From a checkpoint of a small mixture-of-experts model trained on Wikipedia.
Size: 13 layers, width 320, vocabulary 7085, 56.1M parameters.
Experts: 160 squared ReLU neurons an expert, a softmax router.
Training: a variant of Muon for the experts, 219M tokens.
Below are experts of layer 3 (counted from 0) of a mixture-of-experts language model. Rows are named up (a neuron's input weights, with its number), down (a neuron's output weights, with its number) and show model dimensions 0-79. Each number is 200 + 20 x the weight over its row's rms, rounded and kept within 0 to 999.
Before each expert's rows: a language model's description of what the expert responds to; "gets" lists some tokens that make up at least twice as much of what it gets as of all text. This comes from a sample of Wikipedia text that the model never trained on. Tokens count by the router's weight.

# expert 19
What it handles: Name and place continuations
gets: "\n", "al", "= ", "He ", "Al", "°"
up0,180,213,206,155,204,180,206,215,191,198,212,213,161,217,180,185,205,203,221,225,168,203,193,231,202,208,171,179,189,174,192,196,193,194,192,189,204,240,204,230,218,187,171,225,209,181,207,174,165,202,219,175,223,183,206,187,244,213,215,215,193,209,237,214,165,183,207,180,228,183,195,223,233,203,188,205,209,235,202,199
down0,207,148,203,223,255,182,185,217,202,165,168,225,211,209,171,204,226,210,236,224,211,235,188,220,176,205,189,183,179,168,204,228,194,185,168,219,183,240,234,199,230,187,217,196,203,177,197,194,210,207,166,199,220,249,197,180,192,218,198,188,210,209,210,173,173,210,202,186,239,240,189,204,203,222,165,209,219,204,240,232
up1,205,199,173,174,183,192,207,190,208,211,185,218,177,169,209,173,202,179,177,204,215,225,181,192,200,182,211,175,232,182,217,235,198,218,190,184,223,165,194,208,179,169,182,205,211,222,216,235,189,191,198,213,188,211,219,200,218,223,209,196,211,212,174,191,207,203,229,183,163,201,181,215,222,220,185,205,178,180,186,196
down1,188,179,208,188,229,197,197,199,174,197,188,196,208,215,169,206,176,205,257,165,193,192,205,221,196,214,232,203,198,190,198,213,197,209,200,217,211,229,191,214,225,146,196,210,206,183,186,184,207,220,223,200,219,226,222,199,198,233,188,197,204,230,246,161,183,213,185,208,212,195,236,232,207,174,234,215,210,192,219,202
up2,211,231,184,195,224,250,175,180,206,204,249,192,177,212,194,228,204,163,214,192,186,218,206,162,188,233,201,188,203,187,209,217,209,202,210,204,215,187,232,192,213,212,186,211,219,186,184,218,169,194,207,212,204,206,199,217,171,226,200,177,181,201,214,208,191,205,220,196,175,187,221,183,168,221,205,205,187,203,194,170
down2,160,204,192,227,215,218,253,212,188,213,174,204,223,180,191,176,199,205,213,226,201,194,187,228,181,215,176,243,196,246,210,175,204,225,215,194,184,213,183,218,217,179,208,182,197,181,224,173,210,176,223,160,188,195,227,193,168,184,236,218,198,221,231,234,222,199,213,195,191,202,216,166,186,202,193,194,211,211,197,190
up3,219,227,179,203,188,212,219,235,189,222,232,210,195,217,204,179,167,191,206,179,224,237,175,219,162,193,216,219,178,192,161,217,219,188,208,193,192,158,175,186,201,188,184,204,183,217,193,210,193,225,210,196,204,211,218,197,221,172,201,209,175,198,190,167,179,188,215,192,208,194,169,197,225,223,224,201,166,238,173,214
down3,198,212,227,218,192,196,184,201,215,195,213,211,222,209,216,192,195,201,224,251,185,212,189,209,170,225,209,244,199,181,172,226,201,181,235,161,239,235,247,217,180,204,212,188,190,213,194,205,234,209,160,224,200,174,166,190,197,204,165,213,216,225,201,211,220,210,158,214,198,223,229,220,230,224,185,211,233,187,189,198
up4,238,198,216,195,190,204,196,207,195,223,189,204,209,206,206,187,213,193,199,181,225,173,181,216,182,210,199,209,167,175,219,212,195,227,191,184,213,213,201,176,219,196,219,202,193,187,186,208,200,180,204,193,207,174,207,218,227,211,176,208,189,188,186,202,177,188,177,212,198,189,192,241,231,213,202,182,162,226,235,220
down4,193,208,209,217,174,196,194,220,195,199,209,178,206,188,231,203,185,190,221,234,184,197,186,207,186,211,176,203,208,237,190,189,207,227,166,188,234,185,194,197,203,198,190,236,196,178,212,187,188,183,166,188,173,186,216,204,192,208,190,186,198,212,210,214,196,212,232,184,184,173,217,222,169,175,194,174,221,226,202,230
up5,235,188,237,169,170,193,171,159,184,195,197,227,197,225,224,226,191,181,198,203,225,198,186,194,164,208,212,209,192,230,215,199,226,197,204,182,201,175,231,231,225,223,211,181,194,199,187,198,199,203,230,235,228,146,194,210,211,224,215,175,200,185,213,209,171,178,200,189,175,202,202,183,216,202,196,179,192,212,220,171
down5,225,220,222,184,197,174,207,221,197,180,197,235,202,173,198,254,182,209,213,210,188,194,223,173,212,196,174,182,201,168,224,208,215,171,197,212,190,191,210,174,231,180,193,192,188,199,216,188,167,188,209,170,169,235,196,203,184,206,200,203,165,224,190,191,207,206,196,214,169,219,218,190,190,208,182,226,176,191,205,213
up6,202,210,163,175,219,225,218,186,195,207,203,219,182,175,189,234,182,202,200,225,192,170,184,194,197,170,195,166,183,205,196,237,188,175,205,202,194,175,224,197,244,208,225,236,187,176,219,211,183,205,170,178,193,197,229,198,184,210,228,182,206,215,220,206,203,158,207,202,193,180,174,172,181,203,187,240,215,199,171,175
down6,211,181,199,206,210,178,182,217,184,178,182,195,180,173,177,180,223,178,204,213,185,213,158,194,199,264,213,222,209,176,170,194,214,211,181,192,207,251,212,184,227,177,184,208,165,212,187,166,187,209,182,207,191,214,196,244,183,179,195,211,242,194,226,207,199,216,198,206,200,231,166,195,223,210,226,235,218,189,188,176
up7,241,228,166,220,156,175,196,162,237,163,200,161,186,201,198,212,198,194,185,171,189,181,200,207,222,210,202,176,221,226,217,200,212,197,181,210,182,184,182,195,181,228,189,192,201,182,194,233,210,197,269,191,207,186,190,207,195,231,210,187,236,211,180,211,173,217,196,210,176,202,186,193,207,202,177,188,171,192,164,194
down7,222,184,197,178,220,207,219,202,188,179,159,214,174,179,179,198,163,216,202,202,190,220,154,210,236,212,178,232,201,202,181,195,233,221,209,159,212,199,179,217,208,206,211,255,213,172,235,204,186,189,208,165,202,209,213,205,162,211,182,208,223,193,221,185,153,152,197,208,188,225,249,180,189,194,204,199,222,199,226,183
up8,215,206,196,199,235,171,204,219,201,195,218,191,190,218,186,207,193,160,210,195,196,212,197,198,184,208,245,211,202,213,209,202,203,244,227,176,267,194,201,204,209,166,237,201,157,175,211,184,161,210,156,198,218,243,186,173,178,226,201,261,214,206,208,181,196,208,237,199,234,212,202,180,214,242,170,214,183,182,194,211
down8,224,220,180,180,182,243,164,240,206,165,198,235,239,199,156,203,206,205,203,205,221,212,191,194,191,172,177,224,227,227,216,189,232,183,195,178,162,210,184,226,198,193,194,216,212,169,216,188,231,174,169,216,227,210,182,215,192,204,200,227,203,207,163,242,238,194,210,206,219,196,202,208,209,196,201,177,204,236,194,191
up9,211,188,229,158,193,164,197,211,201,205,207,209,209,210,157,174,222,154,178,192,214,226,193,203,206,197,224,170,193,224,190,218,186,210,207,170,198,194,178,205,194,194,200,179,209,169,207,184,203,183,221,187,196,196,199,209,209,213,162,197,222,189,194,201,189,233,244,146,227,178,191,174,207,212,180,234,193,168,173,188
down9,192,160,201,210,180,180,218,207,224,235,207,195,241,200,175,177,195,217,192,217,164,181,169,229,198,218,173,204,231,197,189,196,222,228,212,223,228,198,229,209,185,167,190,166,230,241,201,196,199,229,200,196,211,214,209,212,192,203,219,199,201,177,203,207,194,228,204,173,196,215,204,208,191,192,207,216,226,193,219,225
up10,204,210,174,222,229,253,192,213,165,191,202,222,206,211,187,200,212,217,208,208,187,197,200,185,218,168,224,186,198,197,230,195,194,203,182,193,213,199,201,183,171,183,202,207,229,211,210,204,177,227,206,207,212,168,197,190,212,214,218,184,140,171,197,158,194,220,224,191,196,185,173,198,187,186,194,196,208,212,207,179
down10,187,197,214,201,150,155,205,173,180,226,211,202,198,172,175,199,181,228,190,178,191,189,172,231,175,210,219,167,169,202,214,185,183,211,190,175,174,221,193,184,204,239,221,195,200,218,193,181,171,205,218,172,159,228,195,234,205,173,218,212,207,194,213,171,171,214,214,239,228,223,195,211,230,209,194,175,223,203,213,197
up11,189,211,205,186,221,202,192,181,186,204,204,192,223,213,174,229,219,177,201,180,194,223,174,190,155,197,214,192,188,202,188,185,211,205,210,211,212,218,195,170,192,213,206,193,200,212,204,207,191,191,179,237,217,176,181,221,169,180,200,208,215,233,183,215,175,225,175,221,198,205,208,185,206,207,239,185,194,174,232,185
down11,204,238,224,170,228,213,180,179,194,216,201,213,194,195,193,217,202,198,246,167,204,201,207,198,209,230,213,199,216,212,156,190,198,215,195,209,236,227,207,215,236,205,178,196,215,182,174,174,178,196,217,184,185,202,189,238,203,240,176,185,222,182,211,194,171,193,190,186,178,241,204,191,159,192,198,221,222,201,202,183
up12,204,205,192,185,174,181,179,185,194,196,209,238,248,230,171,178,202,182,221,189,209,173,191,210,208,198,202,191,165,194,207,207,218,212,182,164,187,201,186,199,186,178,196,204,199,167,199,202,209,187,177,213,183,193,195,230,194,189,178,236,199,201,201,173,196,206,213,243,213,217,188,187,201,198,190,205,227,222,159,199
down12,171,208,244,194,189,178,185,203,191,177,188,237,193,218,212,174,208,166,205,193,166,209,228,217,185,196,201,207,205,186,207,207,204,199,216,217,232,187,192,197,198,205,178,220,223,176,203,177,204,244,235,182,220,211,173,222,220,197,181,231,216,207,203,187,181,213,176,216,218,169,214,206,187,196,197,176,243,189,198,188
up13,224,183,218,225,171,219,221,208,189,180,188,202,194,168,180,206,174,224,170,238,169,196,205,168,187,216,189,202,205,182,191,199,207,225,241,227,229,182,207,201,230,263,207,214,233,217,189,203,229,185,183,228,204,212,202,185,205,162,233,188,178,207,188,187,216,217,190,221,218,206,220,192,233,214,213,204,182,158,244,183
down13,192,216,196,222,180,227,186,187,206,172,168,208,225,223,207,188,199,230,186,226,176,194,224,192,175,206,212,207,189,181,186,240,221,203,237,207,196,221,221,232,237,228,181,204,203,185,196,179,215,222,217,234,167,182,224,203,231,191,214,193,177,203,232,205,203,198,203,193,248,210,203,206,202,197,241,215,211,208,227,196
up14,199,172,209,178,207,223,200,178,156,205,196,178,214,203,238,230,210,185,208,216,204,165,180,183,219,189,228,163,204,240,192,229,208,214,203,197,185,157,220,216,198,199,181,199,213,210,212,206,176,232,208,185,188,173,192,229,225,176,193,193,200,178,191,190,200,188,220,154,216,160,201,216,205,207,210,161,200,223,220,208
down14,216,181,195,197,220,192,203,205,158,173,223,203,215,210,199,190,215,197,204,190,185,206,190,195,198,194,221,214,212,177,193,182,190,239,198,201,194,208,197,197,199,164,195,198,204,208,206,209,188,220,211,173,187,176,164,187,196,190,184,230,184,208,177,196,175,180,177,177,214,214,233,163,195,216,243,165,198,197,198,203
up15,228,241,196,201,225,214,231,169,236,210,225,229,199,163,208,195,215,194,202,199,193,198,171,218,212,169,213,218,210,212,171,212,219,231,171,211,184,220,204,201,221,195,218,196,227,191,167,216,215,185,216,197,179,165,255,186,198,175,184,194,180,225,191,203,191,189,198,204,203,181,187,208,190,231,180,174,199,247,189,193
down15,212,183,214,201,203,187,181,211,180,218,193,219,199,207,190,206,182,211,213,179,190,211,210,184,188,202,195,171,240,213,183,199,207,218,196,208,151,197,212,207,188,206,177,210,226,180,220,159,221,211,175,220,206,219,228,179,220,201,226,192,221,191,218,195,194,187,162,169,197,191,247,215,188,180,205,211,209,186,208,209
up16,194,186,209,217,230,198,196,215,233,177,220,212,162,193,193,148,191,190,193,171,162,190,206,223,165,196,241,224,207,175,184,238,191,216,192,223,186,170,177,221,193,197,216,188,210,187,199,197,216,217,173,204,184,204,191,170,201,220,188,185,190,200,177,209,198,198,210,171,248,183,212,166,233,208,200,189,204,195,161,190
down16,179,188,220,182,206,220,223,187,240,174,169,203,184,192,200,231,201,143,188,190,189,203,181,223,191,200,186,226,186,187,202,191,201,206,207,195,184,210,203,199,188,189,181,212,183,191,214,189,184,210,221,208,201,191,220,137,176,182,202,159,210,208,189,189,187,176,174,211,226,216,233,207,191,232,150,214,212,203,201,209
up17,220,207,221,162,170,204,202,189,167,175,211,228,219,220,184,187,198,170,199,200,209,216,221,179,190,183,209,172,149,214,199,183,197,189,189,170,213,145,200,203,241,187,226,190,184,176,183,195,187,187,188,187,189,247,222,233,233,219,197,236,188,195,206,211,201,174,216,182,231,235,204,193,241,204,202,217,169,208,207,191
down17,224,178,179,220,194,216,187,236,181,233,194,212,214,233,187,171,195,197,161,184,195,207,195,216,214,195,210,183,199,239,202,210,161,182,191,198,210,185,192,236,187,197,203,202,171,189,211,194,197,205,199,191,222,187,222,225,152,187,222,191,156,158,199,195,184,216,238,214,230,198,224,209,207,190,236,235,193,183,163,181
up18,209,231,217,243,206,221,184,211,192,226,215,217,225,192,199,184,186,184,186,237,183,190,212,201,155,205,191,189,205,243,196,214,198,202,192,178,200,185,212,187,173,219,232,209,185,232,167,198,199,219,206,178,211,211,194,200,204,156,171,167,132,199,202,171,206,225,198,239,184,204,186,192,199,202,168,216,212,177,160,169
down18,206,241,204,199,209,185,201,171,182,180,180,194,194,154,194,211,205,178,172,175,199,218,200,217,202,208,178,192,188,174,198,184,196,211,180,216,169,221,177,208,198,151,221,189,208,215,165,166,212,193,190,203,215,195,195,198,186,199,168,226,147,166,159,231,219,196,194,212,203,204,199,191,194,215,173,212,193,163,188,193
up19,215,191,223,180,241,251,263,206,169,163,208,202,195,203,153,138,225,181,188,214,205,199,195,224,201,195,211,229,184,186,206,198,221,194,217,166,198,183,206,187,189,225,218,194,205,165,161,144,221,190,204,206,228,181,217,244,208,226,206,183,204,203,191,197,165,196,189,215,219,199,191,222,192,218,199,184,213,212,226,192
down19,229,203,174,189,230,203,215,213,202,185,211,210,214,220,214,178,180,224,194,186,198,204,226,186,218,213,194,221,185,164,182,180,171,207,203,207,180,208,178,170,208,172,230,207,213,187,224,215,185,222,175,203,184,233,187,173,192,196,212,218,217,184,193,208,226,208,197,246,189,193,187,188,213,207,197,187,208,222,199,168
up20,243,216,200,168,195,195,186,194,209,183,177,205,206,191,198,206,241,182,204,231,228,200,212,189,163,200,182,202,162,218,192,219,230,223,228,186,180,195,185,212,217,182,210,227,174,179,183,259,214,222,176,173,174,218,181,206,238,156,205,193,185,158,204,180,189,211,195,177,183,239,201,158,205,211,228,210,166,193,172,204
down20,194,171,212,181,180,186,207,182,231,225,198,207,174,231,201,213,220,220,204,208,212,201,216,183,182,238,223,221,181,205,202,210,176,165,220,198,219,211,212,200,193,189,206,212,178,187,161,165,200,203,224,182,198,171,193,230,206,196,192,192,178,230,182,194,191,177,199,174,203,198,187,136,162,219,209,201,147,194,194,252
up21,183,200,217,182,232,186,184,171,227,185,209,181,179,179,177,197,191,174,194,199,190,212,210,196,222,210,214,193,202,223,231,191,208,233,197,168,191,220,148,204,197,185,216,202,188,177,202,185,212,187,199,224,188,193,185,189,214,218,240,235,201,214,225,201,186,229,196,237,209,248,190,211,218,222,216,178,190,197,185,200
down21,197,169,174,212,203,163,206,174,173,193,204,170,220,220,199,191,187,224,188,210,186,179,210,191,215,215,239,195,212,198,183,171,197,209,202,217,165,165,212,180,218,205,201,193,165,216,175,203,220,201,156,172,190,187,188,199,206,161,204,182,231,227,207,205,238,231,215,197,207,219,191,185,180,197,191,178,216,228,212,194
up22,209,225,179,187,190,182,203,237,200,239,208,209,242,237,177,186,208,204,197,163,178,192,200,166,154,171,153,211,200,220,248,204,225,211,215,185,201,155,180,198,179,175,188,190,209,176,177,173,207,201,211,204,256,195,199,209,212,208,212,187,226,213,186,204,218,190,231,170,216,173,227,187,219,201,218,204,199,269,195,190
down22,212,153,181,197,196,198,219,202,209,170,210,204,203,243,222,168,231,209,172,204,194,193,206,217,214,186,197,195,217,219,214,195,201,175,202,199,179,252,184,212,214,232,195,226,206,200,179,188,171,187,206,204,193,188,197,221,185,212,222,188,197,245,169,190,193,223,205,194,215,238,187,223,204,197,173,182,234,202,186,219
up23,193,211,194,188,176,226,211,210,225,184,181,217,197,206,187,213,206,227,178,199,225,193,202,223,229,195,168,189,160,205,201,223,203,233,208,261,217,176,229,237,170,179,226,184,211,176,197,194,196,160,171,214,197,203,229,180,225,221,223,187,199,200,179,185,179,184,176,206,187,215,193,215,237,183,209,218,188,207,236,175
down23,213,189,213,204,191,231,200,212,185,206,202,218,174,211,204,181,223,189,197,181,225,187,178,190,221,191,194,205,219,189,178,196,210,206,166,152,223,194,195,203,224,238,164,182,190,235,182,219,191,209,195,219,189,185,173,197,196,218,213,200,198,225,193,223,224,224,204,185,218,219,194,184,186,175,196,218,213,210,182,213
up24,228,216,161,217,211,183,200,201,231,213,221,207,192,206,193,232,209,173,179,180,248,206,219,224,219,153,202,199,209,204,214,195,173,198,210,181,198,205,217,151,196,212,191,200,176,195,242,223,205,183,198,232,182,204,206,220,225,190,226,209,194,228,180,196,185,164,187,215,141,226,234,201,198,204,193,208,193,216,178,197
down24,196,192,205,217,187,212,217,192,182,222,189,219,232,201,178,211,211,215,233,185,216,249,212,166,173,169,198,222,204,194,193,194,190,201,189,184,205,200,191,191,189,207,192,192,195,236,218,200,193,198,184,192,216,185,194,209,152,243,214,192,216,158,184,192,205,226,177,199,181,200,222,199,202,196,220,189,214,184,208,184
up25,227,203,205,180,222,207,195,202,210,194,188,187,206,160,240,160,206,188,226,193,227,186,201,201,220,194,193,195,226,184,186,215,228,222,230,166,224,179,172,181,173,165,200,214,181,173,198,177,190,216,201,212,216,229,201,243,221,172,228,192,198,179,176,171,204,197,209,203,215,202,188,209,202,210,176,196,190,227,209,188
down25,171,205,214,226,215,231,169,202,227,212,184,205,193,174,215,176,180,189,219,244,170,215,225,175,212,197,203,189,210,219,215,183,237,184,233,224,192,184,175,194,218,191,201,169,192,173,201,224,188,174,182,178,182,174,179,181,192,191,160,188,236,189,196,218,204,229,213,225,230,193,196,186,222,195,174,180,192,206,191,177
up26,206,214,190,206,208,190,184,172,180,199,226,205,214,181,203,143,218,171,192,234,204,181,166,220,180,170,207,199,192,159,204,210,222,205,187,172,190,142,197,208,212,193,195,200,213,175,192,204,176,191,223,184,203,196,221,227,206,190,178,208,199,206,201,208,200,197,226,204,204,202,209,193,217,195,180,231,123,207,163,191
down26,181,195,198,214,201,202,203,211,190,197,205,216,228,213,188,218,179,184,207,195,190,221,205,217,199,234,206,171,166,198,221,203,198,184,159,228,180,230,171,183,239,209,211,199,219,213,224,165,165,195,201,230,201,217,187,197,222,211,234,204,172,213,213,196,225,211,209,226,222,223,178,196,202,248,202,187,213,219,180,199
up27,178,194,193,215,193,242,216,223,202,219,229,213,181,204,192,219,186,215,196,199,236,180,206,224,161,136,184,186,186,211,200,229,222,211,209,185,226,199,203,204,191,177,227,225,222,170,215,221,162,192,227,181,219,202,217,238,200,179,234,150,176,161,190,168,197,146,166,220,197,181,189,213,200,184,217,183,187,185,174,184
down27,220,252,225,219,222,200,198,179,175,191,173,174,241,184,179,199,192,179,190,229,218,206,179,211,204,195,201,193,171,215,171,197,167,202,215,196,211,197,192,201,200,224,187,160,201,210,192,188,203,197,209,208,220,222,201,236,189,123,231,210,197,247,167,215,189,230,216,221,197,193,212,203,215,218,218,208,199,192,190,214
up28,221,207,264,173,205,195,200,193,191,190,194,216,179,205,194,228,223,213,191,194,196,186,194,180,196,203,197,191,199,168,245,204,213,227,221,183,217,206,200,217,204,180,241,220,239,178,189,200,163,198,220,159,236,193,223,206,226,186,220,189,171,207,192,161,216,211,209,207,219,167,198,182,201,200,212,201,185,209,195,206
down28,213,193,198,212,230,173,189,164,193,184,207,183,180,214,160,201,267,198,209,197,172,187,213,230,164,201,185,213,170,212,201,212,208,202,195,190,209,234,190,205,231,210,198,213,198,212,178,180,201,194,205,211,221,211,174,176,193,211,209,177,189,203,218,197,161,190,216,238,233,211,193,189,221,179,170,201,196,205,199,169
up29,214,182,222,184,185,224,201,174,216,167,213,231,171,184,198,168,199,227,225,209,205,199,208,184,212,203,233,188,200,208,217,202,222,187,222,205,196,188,205,194,210,175,200,192,213,201,177,170,192,193,174,174,177,179,221,199,223,196,188,157,170,169,176,186,170,197,204,184,220,214,216,172,173,191,197,206,216,211,192,208
down29,217,225,202,205,176,202,190,184,192,187,199,219,244,227,204,217,190,209,218,235,224,223,203,208,171,236,220,212,240,194,206,197,258,214,222,171,216,205,182,194,213,185,187,179,206,164,194,191,231,203,208,167,220,214,196,213,196,175,225,238,175,203,167,198,194,188,180,215,205,200,198,163,172,201,205,206,212,196,224,205
up30,218,181,203,193,215,225,184,183,200,180,204,204,198,211,198,183,174,210,173,193,214,184,188,210,186,193,178,167,228,185,227,173,169,200,196,180,220,181,186,268,208,212,203,210,232,174,199,193,183,220,191,184,189,198,231,229,220,209,173,224,226,188,189,216,197,193,244,180,215,193,217,189,206,225,210,222,189,193,185,202
down30,158,142,192,209,184,216,217,177,206,185,203,206,201,226,219,168,181,204,179,212,180,210,215,188,194,214,190,220,190,201,160,220,205,229,198,188,208,198,204,197,202,186,173,218,223,184,190,185,219,222,191,183,190,174,213,213,197,200,191,197,194,204,188,199,194,200,224,178,208,193,229,187,197,197,218,200,222,178,199,215
up31,232,245,215,195,234,184,228,221,187,186,202,172,204,189,191,205,194,210,170,196,194,224,177,179,215,196,236,220,222,198,203,208,239,158,183,194,195,135,177,227,183,190,190,205,198,224,191,196,195,189,200,187,198,157,208,196,219,178,190,175,225,200,176,161,207,189,214,211,217,189,186,208,193,216,250,245,172,231,203,199
down31,227,204,225,224,201,203,189,174,220,182,190,182,219,203,168,211,208,196,198,182,216,179,185,157,176,206,197,189,214,168,206,236,200,229,202,173,183,200,223,205,207,241,186,171,200,211,233,196,196,246,215,194,191,200,214,193,164,193,192,222,206,219,166,181,173,208,204,184,229,215,173,188,181,187,177,198,225,196,191,201
up32,209,203,217,198,204,191,210,176,206,224,225,210,221,207,195,167,204,209,192,195,236,195,201,191,198,182,202,213,200,206,229,202,208,186,173,193,208,204,204,220,228,205,210,204,236,222,216,195,183,178,255,216,188,177,222,217,232,197,231,175,215,196,161,228,198,181,240,207,177,220,220,252,194,217,209,199,195,215,183,183
down32,222,176,184,189,176,196,222,187,218,191,251,176,191,210,191,181,187,206,188,206,189,191,200,240,214,176,179,171,196,206,185,204,214,202,193,191,175,202,227,189,191,208,200,206,188,163,228,210,231,190,200,200,213,211,169,200,166,176,187,235,233,248,226,205,227,214,186,225,183,204,211,215,226,185,183,195,218,186,188,190
up33,196,186,227,181,194,213,192,217,174,216,208,198,200,207,200,181,195,180,202,224,162,215,190,245,157,206,185,205,184,216,212,203,181,189,211,179,223,142,223,209,243,233,199,223,184,190,172,192,229,194,219,197,188,184,203,207,222,172,172,217,223,193,188,214,207,180,207,187,213,207,206,239,229,200,216,197,210,195,243,215
down33,227,195,227,214,216,200,229,222,215,205,180,211,185,182,156,203,213,252,170,218,155,179,215,194,224,216,224,195,197,219,201,232,176,247,189,207,214,218,212,211,179,156,216,172,206,195,165,189,215,183,205,212,212,206,208,222,213,257,179,206,196,231,199,178,184,234,189,212,226,174,226,205,186,209,181,203,236,237,188,181
up34,190,224,203,235,208,216,204,214,217,164,179,211,179,247,200,180,172,207,224,195,226,199,220,237,185,199,193,209,199,163,175,189,214,180,206,210,177,197,184,224,163,216,202,180,233,191,228,195,189,228,201,219,161,198,229,213,217,220,199,172,168,215,207,154,231,207,201,213,218,194,163,202,210,205,213,216,207,189,183,167
down34,181,221,229,190,182,187,226,195,225,176,196,190,167,195,191,229,191,184,211,191,179,174,192,218,160,200,212,211,189,206,215,176,221,215,236,239,181,198,193,210,214,184,196,216,228,231,190,150,178,222,220,209,206,192,204,186,176,220,202,204,197,216,179,182,218,174,228,225,179,214,192,196,186,165,173,188,169,203,216,173
up35,215,208,217,206,219,170,214,177,214,190,172,175,195,181,191,193,219,185,220,223,189,173,199,185,173,220,175,195,225,170,212,229,210,197,189,164,181,213,192,205,210,226,212,224,218,232,241,213,181,206,201,188,193,193,185,176,210,178,213,236,180,195,196,197,220,147,177,162,224,223,171,187,187,218,188,192,176,200,203,174
down35,168,187,172,196,212,215,145,190,198,173,226,196,208,205,195,179,219,214,230,208,247,178,169,205,172,232,181,209,207,216,218,201,208,180,197,209,202,193,201,176,198,184,213,181,207,189,209,188,191,240,224,189,191,202,209,238,194,183,147,184,186,200,167,188,231,175,209,192,221,175,211,179,192,207,230,184,234,183,224,202
up36,201,201,170,166,174,209,200,218,204,193,225,190,230,199,206,219,182,159,178,206,182,176,180,179,192,169,190,166,205,208,249,211,214,215,200,219,217,219,163,222,210,210,191,201,218,169,190,171,186,173,201,183,219,239,183,197,203,201,216,224,179,208,195,193,200,194,212,209,208,181,212,218,235,184,186,219,202,210,207,197
down36,163,232,199,229,209,193,188,211,177,213,172,196,214,209,179,216,193,197,205,202,196,245,188,221,186,221,180,232,202,214,187,196,191,196,169,192,192,196,202,208,211,216,215,198,211,222,190,205,196,198,182,181,216,209,209,173,170,210,195,192,248,210,211,266,187,221,170,193,198,239,227,187,190,141,219,199,165,215,219,225
up37,208,258,217,191,205,207,206,183,180,202,169,170,221,232,208,231,192,152,201,176,209,203,182,212,187,187,227,180,209,168,232,212,220,216,205,185,198,182,211,229,216,199,217,231,202,210,171,189,190,192,249,191,216,198,180,212,217,212,237,200,209,207,219,176,191,211,218,210,210,186,185,183,195,198,184,205,171,202,181,195
down37,180,182,180,185,197,184,215,181,191,213,200,192,207,175,215,221,185,204,224,199,182,184,199,220,200,187,207,140,168,193,209,194,194,213,177,207,221,188,207,259,162,157,195,206,170,242,230,222,200,183,205,190,208,216,201,203,230,214,196,213,233,245,228,204,195,200,209,228,211,186,218,192,190,229,213,179,201,211,198,183
up38,186,148,180,213,147,184,176,216,179,211,252,202,204,221,185,213,217,200,174,189,200,218,190,207,210,183,212,177,207,197,210,199,221,207,213,201,193,214,236,195,214,176,187,203,170,171,190,178,209,199,203,215,242,206,183,202,236,190,211,177,180,197,188,190,158,167,192,195,210,199,157,191,179,195,205,190,168,204,212,190
down38,224,213,190,199,157,225,192,216,207,209,180,212,217,163,189,196,197,197,203,204,182,228,223,193,175,188,201,196,198,232,229,214,234,174,215,203,199,253,190,243,201,184,229,218,220,203,193,213,175,182,192,162,195,188,173,223,163,194,202,230,190,171,189,178,195,210,195,203,201,214,194,212,192,154,201,178,193,171,189,226
up39,241,207,232,159,213,230,241,178,188,179,183,223,215,207,215,215,173,221,203,209,175,187,174,232,200,157,248,207,216,206,196,204,216,202,229,224,239,165,211,204,187,250,232,186,207,198,182,181,206,187,196,192,213,236,253,222,190,216,214,165,202,195,209,173,177,186,175,210,185,206,189,183,199,221,213,204,216,200,202,170
down39,188,166,188,248,215,219,191,207,170,220,184,151,199,180,189,198,219,170,202,183,208,201,202,198,218,201,196,184,254,189,179,216,195,166,228,188,206,249,174,188,206,161,185,180,178,234,207,208,176,208,248,195,196,219,211,182,207,176,197,178,198,196,210,220,236,199,189,221,189,228,226,194,180,186,221,196,175,162,178,217
up40,229,202,223,196,210,176,210,233,237,171,211,209,177,188,230,192,196,225,203,203,197,179,202,229,212,239,196,169,214,224,212,241,201,184,180,199,216,204,222,227,189,172,168,220,195,216,197,236,216,182,211,195,213,187,184,169,180,187,196,172,207,209,197,206,182,217,220,198,213,233,171,202,245,194,207,240,208,186,205,185
down40,203,223,227,177,174,217,217,194,178,224,198,178,214,207,181,186,207,197,235,188,189,203,200,187,232,168,190,178,185,172,136,191,196,211,225,182,189,218,222,214,196,198,209,182,206,193,213,234,186,200,226,221,182,213,185,166,156,228,200,207,164,183,182,233,194,231,197,207,200,219,212,194,179,195,190,174,226,221,225,201
up41,208,213,189,208,192,188,203,199,222,178,208,199,202,208,185,205,190,177,215,203,219,205,202,212,166,185,202,222,197,180,196,213,246,206,213,192,209,224,204,229,217,209,202,238,213,215,199,200,193,200,240,174,223,216,216,201,229,178,218,189,170,206,194,195,200,191,197,208,196,185,169,233,201,203,207,225,187,213,205,191
down41,196,206,211,210,172,201,184,225,203,196,179,210,201,216,172,214,211,184,210,211,200,198,209,182,224,196,196,197,193,213,189,198,165,167,186,253,244,199,199,190,204,164,209,208,216,232,212,188,227,187,232,175,219,192,211,198,197,203,181,194,196,199,204,202,203,239,201,232,211,197,218,173,179,209,182,178,206,216,218,197
up42,199,169,209,189,184,166,198,192,168,227,196,183,248,164,192,173,215,206,196,215,179,220,194,155,220,160,173,204,232,195,218,209,198,213,200,225,206,205,204,195,194,209,202,203,231,171,211,198,190,238,215,191,196,194,228,194,220,222,180,191,200,193,177,192,229,208,201,186,195,212,229,231,225,217,227,139,197,211,192,191
down42,194,194,183,177,241,207,170,191,209,193,206,194,220,184,170,198,208,164,181,192,180,188,240,228,200,204,214,200,227,214,198,164,183,207,193,209,184,204,225,172,209,177,217,196,198,226,223,175,204,216,162,180,213,208,200,214,208,194,177,211,233,161,223,197,212,206,218,189,197,226,195,175,213,238,192,196,173,231,185,212